Below are experts of layer 4 (counted from 0) of a mixture-of-experts language model. Rows are named router (the router's row for the expert), gate (a neuron's input weights, with its number), up (a neuron's input weights, with its number) and show model dimensions 256-511. Each number is 128 + 24 x the weight over its row's rms, rounded and kept within 0 to 255. Numbers have three digits each.
After each expert's rows: "comes after" lists some tokens at least twice as common just before its tokens as in all text. This comes from a sample of Wikipedia text that the model never trained on. Tokens count by the router's weight.

# expert 36
router:107146138098171108134106091130180079106133098117146146095134137152152108121118121119096134128111104165115112149135161122118118129111075113133137152134150142108132142113170163122132115123133102095141094110099090143156111119121147102102134111122139115142065105128143151150105124085150119167148114114118093128162081120110154134118135146155191118151112129149100130161116102133119128152123148161103108136132094108142139145113146110092135111112116078133124132137117088107133124053127099094185130156120084087124086137107126147121081118150110174136163085147146118107144123177071084142105148113113152136136171141165144178154106133149083150110108132144121126142109115150129124083143134184082132135099109129113140162123135142117105125153166124112141135148155100180147165177143150
gate0:172120140101166087174115158118161149114083117165082133152131153139132106109111115147141122123140081118125151161152122129162141082133164181106095157102150147140134124072144184099122156133146102146150093095143100120140088120136137141163107120137126108107106095158111120147161124137125141160082116171143112053128156112123117147122113174152173111131101131139148116114146154133125125100180106168119145149106122124094120162112142133113152135123132154149159164134126111124147111113131113126154113144113127186093150079142165119132118161122112147092115166143105088130145119135152157119082155151115135115165099138140085119141141125108160181158134089143108145151102126192141080150108090159119136141114093113133167148140140114116124125119127128103142134098074126157121153104133154
up0:085141131114112149094103142119110111122138163131116096143113121141114132148111147126102123160153137133103122143156146126137161133115152097149142106099114107157136101153161086129142073102119150124120163121099131104138098101110154155144165180098113146118138151151125140090130131147108133094126126117117143140097125117168132132140173107113112146105165117137111152166138121139163130129092147099166156104118100144128176099141155134145115159132136101093134103131149124097142112142108117115148088110178128122148135153124151124114142092097135113142137113123130150126102131074129108163164080099147126112094148122140142129111112133136118112114101168056121129123169162093115143120135141146149132077128166138210126145151154125139165130130106078130135093137152124143102098096116086
gate1:149077086117155165124139151161138115150140110152119135150140141118108131102109168135120163117068137105124135159142146137126137145133116114104164154107085148096129166119133124191131139103166160137174152107143121108089125100130114128114117161095100139119155115155186093174099110128152047139148123105114120145086112157170130099126128116174133111133125117107126153155109133111120136145110132144117123165150097103122116121111138155137145141139127140124113171154103141121128107124131141139199144120107104140087092156106125118148109113117137138131086137195119146123142197138090105132115115154091166088145077166128083129143152135141136133066111124130135166117164125117082093126121135141138132094114130082148139118096167122107134117116082091158112115137147117098132118131128115
up1:125179141182125132127095116133082133112094111154136121161103127153127156152128136163140159126153116172109125119101085132110101123137093112121122110131142116114124089129135166122160145149139112104121078131116103146152123129111192115118149106142137116133125147100121132104169154133158140106101119147109136139129154138158133134090121137138102122105126170134164136153163141121149108127128148124117111135151131137159133135164122110165095151143159141072139107131114144141094148094132097126111099138142123143143150144147170109106110120106126109140131130138180141109132084104134120171171126075137098158129151102134192142143123151118132102186142162120086113171116134132178126098134107109088117100163128108114106118133111116105137097109168115078125128131132151136114112123136088
comes after: " ", " |", "|", ";", ":", " in"

# expert 42
router:094144138085144116149135113131138116184150083068148117098136159148173105124126109128110145154106138140116131123120148111124142174076106112132144157153146182111118129133111116106132103138121152130134091148115117131151105086097109085119122154131126111122102118106165163170132150096127144125136139123153139094112109143144126153072141162164169117138097130133124152144126108136119141125145141163130117150175127125170153119117138138111108138121107091114128125094147089137161121102116148128145096111127122137150121120141132112100087112174119151144151102124136108082145158142067106119118148076100152113126137175122106173204076159155153117150119110115122102119180118149116117129197126138052133123081068136147151184149149093117129084139148079079114143140162121154143152127126170
gate0:107158097143110123140122127149104107140070148124101130080157119144138166096146114154126145140169110146114174128210149134179112093102140076104108131133095129167153124111154141107147139164105117108151108174114120091101105137149081136126140123117120127141105160138158114153118143106114140140094125108158129137106078143171121164126144162117112118126127110146121119142171091131136085120124101127141100133067114099122112124152101158134123140141127121116114109121166131095111137124142135145108147130156146148117141135106148133152126113149130113111133128091107115142182139133137089097155113152136120111171144096112131132132113131154139121146166162122091147139166115160117131120159126106117140118110147127131143130135096156175116084168135125117158124110167129137155134157127121
up0:092143118138150037155130148134102137148076152102133168127149150134150183119145143122153159148161144126124162114139099121107140129138129111120138100115141124123134130160112143135124135170146139140167129167141157145130124150101118121160117158116095123142093088129137116146093142118116123144108142092118103166069125132153165103112118138158148138133116110151088127127124086141129093149106118143141094140125116102089121126145127122112119134136122123120162112087134134093141132107102125152122099145121142148135118136136198129175148140122099167140139140117122133114139134123122120093136094185106119136153149079133195140159107109178136129105124108139124118143142116104112137138126150098128127140119132125110117130125091121167188147182149141124149091132120102083132149128121141
gate1:133139101126136159067125148125148151176148130155137135109128172117112104137180124148057153127156141153125111133142097115114118163143147086104123125120118148131154095130139125120146145139129116085141087132092106142090088147148130103137125107110113098124138116130133121141122118100151100199133135165131113125145137101164082126112123107128147143152117142131173136130092129140094125121151134125138141142116143182091159144097159106136090152124113109144106155131112162122104069117146111091134106132201153115084155120112131120126150115131142129120130074120145133151160103149082153122113094109094105110170136120125105146141095130132181140135132107117124100146097120128110133119132167150159128126178125119129140138099069112121123108134120124112086142085122113129104094143083118
up1:130143147141120148157151098122100108071103132107116094105120132113148137138110128079167097118097136116130152116111147143158151084132111160163137137102165100129091149149153130143154126131127098107112159105159146143172172109111141129143121139146147152140113125175132110133145116163114156072117142150144158115079133135112141112126147105134146123116125125111118128112158124129152104125105096136123119135146118139147115143148104164104147112119144160122140105127138077130117180148080150180110153135078113181133067157122139117133109121119100145138125174091100111118124150117133131154143150173174120116095165152134133121141125114149085094137132138142140142121147152131150153141126127096116105139069109153125113109163154138110135172126113130140178131142132119119157173117131121
comes after: " |", "|", " was", " a", ":", " December"

# expert 26
router:091152119084152107110142148141159078156147072089163113100145144149162102144118136135099129132090120134150118123121143119121131112143083149166141158200131114119169134125116111126136111096145113103164123110111099116157118087110182096106135135129126086130114100121131107151094147087126099114155128119103130183141113153094118160089141161123151079113123139111094135125141066141135137104132133184125124140143066116159152134124129126098111174123112124148085142125084097135126115102128135140137055090177132108136105178096173124120086116156136154115152141133160138105135146132101118129150158131117153114112119152114164184184107131134105125132138107147169116147148110141102142133194130153130126132097094117094102166150163152116130099078119127121117150158146095166139203138148130
gate0:117149119103125130178122164101142138129081131119136120094141148142122113125177113132131124101151112118150156127180133135124173134121109165149132113142085136142175068117147116154130152170129120150114133159136133183152107096101138118121101110102122129106131118122122137154157092120117160144111092139115130163097146087108164141111134125161090111112138119150121117177079119129148076144131107156150119154121152146161107102118143109116067140122137137145107130124121085139129103134180165124154103056121142117142131119135126161129141110135104172094106202105142122131135097113134131126130142107141110095136136116106156142147112136138141137146122142161154098100156137113156132148145126136137147145105132124129140138178130170114115109140091129116169168126165161130170150187128150
up0:114159163100124140160108152104126181152087142133129104119152143133133122113158096144145135105147130126160162123167161147131154139131150133145123115143095143148150110138162101164143145173132090140126150153130134150177114098074107127136103137116136132111134097141130102166121111115109137155103099160148129167101147106088171156109156101153118117128127129158125135157072125102157082133117106144159135177141146158143103119143146111106097120146117134124104155117114095145128078163122145135179096077114139113146143111137156143135131126138101181090099179104132098121124108125164120133142134131151139105135124106139141155148109123121129147118106118170135103090168127127170119154131109130105126151122113130098126131171139192116093121124089122088180172123162187123191132198129136
gate1:112126128153124106122105113134145134173114123128154137115108135117141142163110121131153144151089139120133104120164138153149099117138118156129128141162141130123126142064105139131119113086136139099130127084118109096141115127113136202107119114147081086160157069154108116161133112119117126117112164190100130156140130149110137134134145146168086126085110114119119144125159131133127147128170129113101140147135121120148150111091139101143171104145164094100093188183104162141171124115140108123178104108189141107136099112173171144126119122114172132113121155138109124169083128133140126111142138117118127122128115098109131125163084144140098163150157168116182111138130104128124119137134152142144134113128144159160107131145151104129138126108098161159086120135126098159149166131138140
up1:118137132171120114110083105140143139185108140119149169089120152126144141162125143135148135120083124132097122119159130128142065123131131147138130124126152119123132164082131138121129104111147129094148139111132123088174128126130156189103132137152091132159159060167120092156125117150120143123092133174075155138164132142116138119167146155151102128098110114134107137133179131093103168134152139125076146146134131101132160071093098103120162115128170125086119151152104156134180131115122113133170091094153124120144134104148160132146103115125124124096113150147124113191082110141152128129120169102117122099130114090088142119148074163102093143133141193112157123152120112127138124138135151122136154126114146146144094136171121142135144134123109167154129107157120091148132178121117139
comes after: " |", ":", " in", "|", " /", " is"

# expert 28
router:080145164120153105101139153177136131124167111100134093111108147191147133131123124145129140141137105123117164096107134131152139154114118120113143137128092149121184131143144165147123094154132110086170108116088167116135106117154145117127154079101086100111141164135097126114143138107108102141107134134125121146140105090151075140131081138132119096114103162167079130113187154145071154150164130159077120108139110117083111129095122120088158162136115117133107179126096154128156077077190143120107111150108107088144125151109132144132107102140106129078172132128095104138163123135102125139109122102109141125141155130137117144125127144182114143146093132167132130106127078132086129127118128192126134122114119146096150160149172122135106150133174118118104095149159134148140154148184100
gate0:098127149125173122164128147153152157093105160179197096095069067150152162124119136094142130172124117135169125132096117140095127146151105169123103122117103147135107144146098134165165144122158100157143175120085155112085131152133160160132122091141090154107099141132090138121164118132150129142165085165134134111114111157152130078129116178109084125100133138139159144127123099129096137092157103118105126139179136092112132092188185133141160155170140127106141155151137154104147123110123111133110108118130137140159129114081083146083156102104129151116140095149124130140144164146125115137121134170115166126126152118126135113187127157146096085140137147167163121094131136139182111095174066132153161135152095160119122120160129118100126102132119129125144148135146100131118142165096131
up0:170121083142121123071122099106097133125154113111100141140185135103122113130117103156112132142113119152095120152143148127124122110138109124140163124145154130150110113104135095133105109144113134115115120114150118143119135122136118114124119138134122081125143120102160127119093157141087159130097160082139166145126102136108137170140160118108129110133139119107112111123124156163142136147121134103135117132081101156155119142116080104114136110126104107141073114097097102119101139128100124137126097159137109136073152184152192124163060124156106110127130180115114134126093106104158158119133129155133117098127089107101136136073172097121153169134122097128115121147107135130084077149088175138143096124143116090165084141126124136166129162123148115123110128121130091141120125091138108
gate1:135099111106134128120092172128158135119109140101120135100174143161133110095094145105138129132181134122125083126159134136090169123152112096162131112164134121136118136127092131166157117139147128114134112112097130111132123151109154127178183147156098099138120206101167110127120085169145112105159126135144122113133134138089119162135120137169104158162100162120119114123185115147096125121130171079086125107092123129123096185114129172162097097155142143137112155158174106129128122139128133099110144133179141112115092127103129137096132107101159147086177164087120144132177118128137115100103115098135130099153133149111119156138106157125169124147106079132152155103117131118131162132120153118144129136093145129120120096143122139141111125090100143173125120129146151109125089122169123
up1:068086115124148133132160135126126138130132107129123160105159117142100117145128139180128129142154105092143129172101146129172131145135188134145149118168089059143179161157123151126106167119148088118139120163148132138087141138149172149148137146139103155165112120123144123106124106160123082127132100135127137121145140122114159141125110150096081149169117129102093145117122109105118140144080095095120095143098147172113110104160131118076120158134126114127112128094142127136139139146118068134100127122162105095108156100164097119124156147149104102146135121120147146143121100166104117110155127150075147091166116066153113127106122159129108137113112098115127178105131189129139142109132108101138117128114168105137103108154100115120109124108152104098132126139125142131150194127123064
comes after: ".", " of", ".\n\n", " in", " with", " for"

# expert 20
router:108145127134145085099151113144151158139132112131177105118126167098157150177108128141151145162115130152164136160103162120124140149107124127108141142115133150141139140127171086137100081127148098074121136135142162099112113099123157109127166118143144149117074171115153127156099122080152096212125135159136117142214137123113157134145141191113155130142095169103119157163139104152102124144144119135111082142135116140103132138128169120110123133123095135110091129098132121148141140089132146119088122174146105123126127150089122109097065103197128152086130117126105149114185133161136111135146167109110152142132120149171107143131102172146122148142107197153104106141119120131115135146141113175067133088099122083090136147140175145097141126128173139128129149154161103131140176155140152
gate0:089085143153155100175133117100136112129154135134104116105105135124119112150119097148114086112052173092114084164091122122156095148125131151143147134135148118154136135117144131149122116106067099131140110138135194140153164134160109141159112133121106089098143142082127174127111116172144116107119103139073123144190122070114115142159160127148156128124134125150156146144111132137121134128169139110152124129124142126120131147119110143108127076171157093127130124147066104117159114104149134156117109110152149085146130138099107112112159093105146121076117083126124128155144144102091159140139118083135102151112118089147131142141108113132120075099124199102118144151096162152126076174089142123104181097052120120122120144096119106128117107130157078167147116159143113108126150123163105
up0:092101105140109111155153126126092119114114136156135091110116110123105064153133133121114084111101142126148088114151149109166123166136139132124139132172124118148171151135171145183142149129118097121131153138133128129143163129134121146158091159150110104079176172068151132123113131190162102143110097137130095161115116078164115153141143163122116115151150110151144146134141111133103114121137143147158159148132133099107128181167124146095106116120130122125161137099109084155139107099166134154071119096088127115164120087117144143111203093055149133073105138112137119130134151084116178138124113122143109141109140112127179146132158147087146126119105160158103121114151182143161103156126166098106142091064123110147132146106173161155129138157143105159147138163126112111127128127106116
gate1:112093091138177123103121130154109109120096158169119133131119148110117132109121128116130128137117153113165107166137092133148168135111123098125159159097144131143128162140142113120075120132097094135077150109120181114085115116082125151093090141112149128101124167106160166148143111129129109116071122133107132116161171073151175132125134134148077113116116216106098122123158087109068131103152120147129141102112121113102143134105141109137160160152102152172112115132176125143182123206133151106134141111174159132102158143110139144129090095160115126144104146132102145167154131089104101122158130146139133149098114098149131154091145145140108130157124131142092159098152121115126124142124146175110145128106097112158128148159153140140132119121131137116081147133165137132136124139089111
up1:097105126163173127112129135142116111113064165158110129131142131084113122109126146113150148136116160126178111189116076121152171151109125092133146167084127109116123145151125121113077126159094115117084183111112184121089110107116106149096109115108142114133117186100175157134133127129157136115076132125123146118166148084148149135117149151147123109123118187118092147115178107119101121118130122140127129123108136119125127134104120130157164160143113128168103122128144110132147123189149131107147153117170132108119149117103120116151092101174116140134134137142117136152131122089103117109127143139130135136104105097122136146086131145135091170150119111143108153110131137100140112151107153177124154122097114100141121168140141142126142124114137127102076144128187116115130110131087103
comes after: ",", " (", ".", " and", "),", "\n"

# expert 5
router:104154129120149100118155126124144123140119133129144147088136149178171130135083141155111131149121083116143161196159103143171133142103093100148150155123112134097125157111109143129120106179144126104142123127134147125123117070116098112104169127120126146133129146147107158134166131114138138178133150134107136153103141121065161136084131119139158128133126158124115150159112087151128144115142135158093072147138094142156146090132129096122133129149107103127157138150129152103115106152125123121162119185143104131086093176133113106148130110129092150116138133165137134143135166110088125151131179107110143101077147124166093154133160127137113138143174134089151106137126120138125111112138174153119141124130110082098147150105146123190123130117133101138127150137143136106149117122152127
gate0:115152128156145156129131168154107151178145135143159119133144111109116116098113146106131074110139147098114111136147152148113124157111094121162124123105164112135122149121124140154130131155155151108165117122146095113095117141147136133128163073130091079142146091127078097162118119138125147095111143176107173099130158125156108143147070135139145144182116136079114086114118120152098138182162125147074129142126147146145126171153134106104130086152138122158138088104095107150133127117142148122105138120104083089109166100126104096143107122169079136158177085124128125128128101159104119131112128120095099129132135134123145088125166116124119113131135140129150116097149114140088142120143150126096106095102108149151103155087173099130125152118099134080138141059116124120151127122111116
up0:155147141118123099106095103091119118124099146155124130064148144099095149133171110145147129121186077120150099121098084139140116144104150111107119107165138118121125099115127105142137150117099114113110159155136141132153103113156175105057061152130179158129103123118135076118103148173144154105110151149129126129122138120110135131110086100136103135116126137165139161141146149157091128108117097116129096149124127138158081152109168148194117121140126151134134087152145169113127062131140123150116108146143124130174139140134127121139133149096187118118098098111164150125113144178157133125140175125094139097140065145137132129140131145122143169136112141150134135103101161145139149159140115150059128102146127165106127127136138153136108105144144170171113119103134210131098132142106160
gate1:123102133098150110095111104210124124128112112123159138153120163182174067131091125171143148111095112131091126100159156111136116104139137102163109122120145127128153191104144112151107148105131115105103146114085144114149133116110160177132139118136124122087143134163108116142137170126136131152136156096129105124117122112102090110137135142139130114153144120159127106136142126127134126111108093103126142204130169127134119118131095121134168156152101207178118138135147052098118149103180144162133168122138092109128128188159164147146129144048065127155146120141134096184137135102112165143136144127074093076141116079144122125104083132111141165133129118099158148146134114136160119088140162130094107097135076125135149170130151117088055173168107125093126140127129129147134143090126137
up1:147131177161118151121153159057125128118170125128101129111144104139105132140129157091118133147137133132155134158104110165104134150074107134125153133096116123116125105150111127130165112138141173160143118134148159100092109148140123123138119149124109053157141114110161106101102116127120119105150060144136141117119155128158113135101114116118112151112087139103080144149087152147122138125141144176112118110120101131113126148117165144098113133117127061104147145152105180157114106151117142098113122116077141124112121055117136112137119124166173116116122157119076144102145140130153063136144096101177112169142148153109117132111215115097116135148145129161100108133129162125127121161131078128140153154127186123086107103131158150130161107166198107150116116120117142133185119131139102
comes after: " ", "1", " first", "th", " second", " First"

# expert 7
router:106164123138140125101123117142138168150162130109157108117138109116134112130118116169123099160095164126113185098117082144144128176160107143112151156129115120177123192145150154150123109148125109102139116138118130159150135127121120133129172097160179131150109125148138160120142152117138155130117133122089124139133107105136145118081113134134176134132112136154119162155143080121098144130144115121140115124209135126097160116155128116103134134095112123126095119128135138133125157126147161133112124154113115139124101159127142114110130086149118124097150097140133136087161149123118175143131142093123136094095167140156151182154090141128128141152096133102116110123101115158114129136144158165072152140147078110119155083116153130095052140134162066087141107118171112153161122140157145
gate0:163123122157171119110124149129118132165101127139094158078135140133138119106085127165130146176108114167110172143118137069085145129160102148088125115125060113127137086123095173132118160101140131141141149103095111124147140090112088112103156128126125106147157126095130129158131148156134123106139103123132161120110135126149118152129152122141171156142139099116110143161135107132153139115124129125139096112137107127190102097151123134097119132158142140099088163111110113110103115107112178128156157135080119127105147117138148121115133155130165117135081144150128110132128157122144129126144118129148077103132130158158122140141112101130144140103125145144154114152137092136121131116115114111114148161112093090152157138112125149122122129106104130136139125110146144120088127128116126
up0:101133107116123135142100161150141122116116171113148103116098109130107102144115091125059113141115172080113101099153144159119123111134128130119120134121151113150162162119130108127092122091127075122128100171140107142156105173109153129159119127167088120182139124100114177124148105132122112104149180116155149115142125102128170129132147118136115112135174123165095114134123110117107126138115119155148125136139114123069150165132095093112085163138110181132115156123153108152122116108124126119123131145150113104141107147113149158141074147092134140120147164132107087122116131119133082138108162131133111128166129139140169132133120099120141132145125122110130139089104088118140136142140193066108069078129133139117168112124183151123107094163101148155180130130122114124121139133129132
gate1:081120104155136111127093121127123187182086159134110150113140090161112118098111096133141149113107092119136107161055125139120187165128104119140104146164181165148120100135106174139161134134126143117179070112161086175079139130184115132080144131087123135093108120118132093119118131119130198092143128135160142107151114146145191117140164116160113164124175089128110133163111124140121158092117159116159155139139149137129097129112127137081154124134098104128138171107130106112130140151131121118126149105124122145180098176140141177121145140117147090166117133136094138157124137128120159137123157132113160107138122167117123168117148119134120113114105165161143129176123115130141106130157143144147124132106139114106146113147126136106133114086119125141170144122120154161111123135118076
up1:129118116129163148106101110096121134155123117111115151149119095141119143127092126126125128120131138107124112115140122164150135102085128161132115131122132136162119167149153160110103117110132124157090155154128130086129127133092129133101154154154094141130090125123098114157130091096147132137127099110105121141113150137108126134114143136093126146085091080125109138083149166109145145123155130147127102149176138148108106110108122113122130153102131095119148148110153128141122150129139111151108111153126076161114153123183125131114137113141072117124084165121139105125142117123148143099091159113095145157135103102114128114116110090120138097155120151145091149086147133124164126124099086133114140156139127125099139105108115145062125117126132105129130157104179116124142140098139179
comes after: " ", "–", " (", " was", " as", " his"

# expert 41
router:096146117130157096138142138121139095116169122135145118120163152138113150164104134130079116143092139143171095116133127091134128117108118125097149141102125158140143148111178078158164100115131137108115130087118135131098124110122142105116117091151128116128053135215112116165157127103122110136107136178119107109109116092139154160080111100134137143121105110162118146122132084107117155103155127125119141119153122154112171148132150110071122145095114080139128145118107136108190150141121118120149106149165101129096105131099162112130127105163098112127135094080132126099133148106141156174132143097112151107075191128164143143130097167138133112109139171167107117167121119115116144131170162157129150149078106114108142131151142160151139100135168106130103119115148129125144143166137132
gate0:075153139146108125123137142081118130155125145168113138140158146120085138127151148121128172102112143143136105127149125101152150137113131180146153156103136101147136123143146137188158101142113072107121160123130126117103111103140138132085143131132139165083152131170135149143154115123105116135125119150142110145106147118152125092085136098109150166107142120126169129114119135140119161139116128113063132155122095156106159113119108097137069158141127133135134152147063115179105112146140107171118122124150134133165114114152141127097133138091157109158082118129144145119121123076121170122113171148165105117119086134158144138121143175119087142160159144139126123153110147173059091136149108115135125162128107111147159112126117120105141110132130131115124147170102143114154154138125111
up0:090138113141117153125078114101127138162092153136134144109137120113100174108122126120131165091148143144140134136160124145143129102108153137152122137123140096095159130135155179154126102121139113150145102117093128121109115143131154109113148108135094152130116161141173151105103165103149120146121110094092155138123125145131101136155144124172138127102136136112143121158110127104123142108092123145139154108092126116149079163128098147154071134162103076133136083153073132121108146180125102144110139093121144105136118111119151131141105156094118155091183147141164134151163118109145120142109135170121126117138105120129083167168132147136106149142104126106131138160149113136120129142147141126120139176106087122145146086139097110142160099127094158136110070155119178177116177124123105
gate1:101114158141097090128142146130132156129145150116089148144105179154129128121116141169136124139115114099133154134147086107133146145152150080127124115099160106163134184129147129123118139130127126120118146145138136155127173098121107101129145114147174085085087123183152152152154141084119136150103144112102152157116147149127123089088120089162151140117086137157140146123161160091134150109141117150131124135112148127084145180126068111177118124098099108130087093141146112130145109155118121140134104093121137092131147146122145152176145108151072145070129079103096121106136108123156137133099100109052140155110146095104150131137154166128141150110132117152154163152158104153115070138144128133142174125144099133134119135143156103077162171140152107167130130097129146110110127170096143
up1:138119141129142087110103130142120090155162156143137108119107095107111073093105133121154118175128106112164116166155127135164188164165130125142119127112132089121126142097102125142145128131090114158118146122141139139143155159127147135136091139139120169106153135114109139125106173146127153118138118114127112118123102104133130111088158121149147165141091136111139155102154127127142109161170126132152163114129146132121133094150086135114102162122133154146107140119164093122125145116138123134103098172102132145098104110128119131096146111119118110105089109114118139102123118180104102087158102102131101089154116154129123164129140151118119137140105146135152097164125129116140099163176083147114135134114141136142116104120121145121122162103097171139141161104116131124133088105133137
comes after: "0", "9", "5", "4", "8", "7"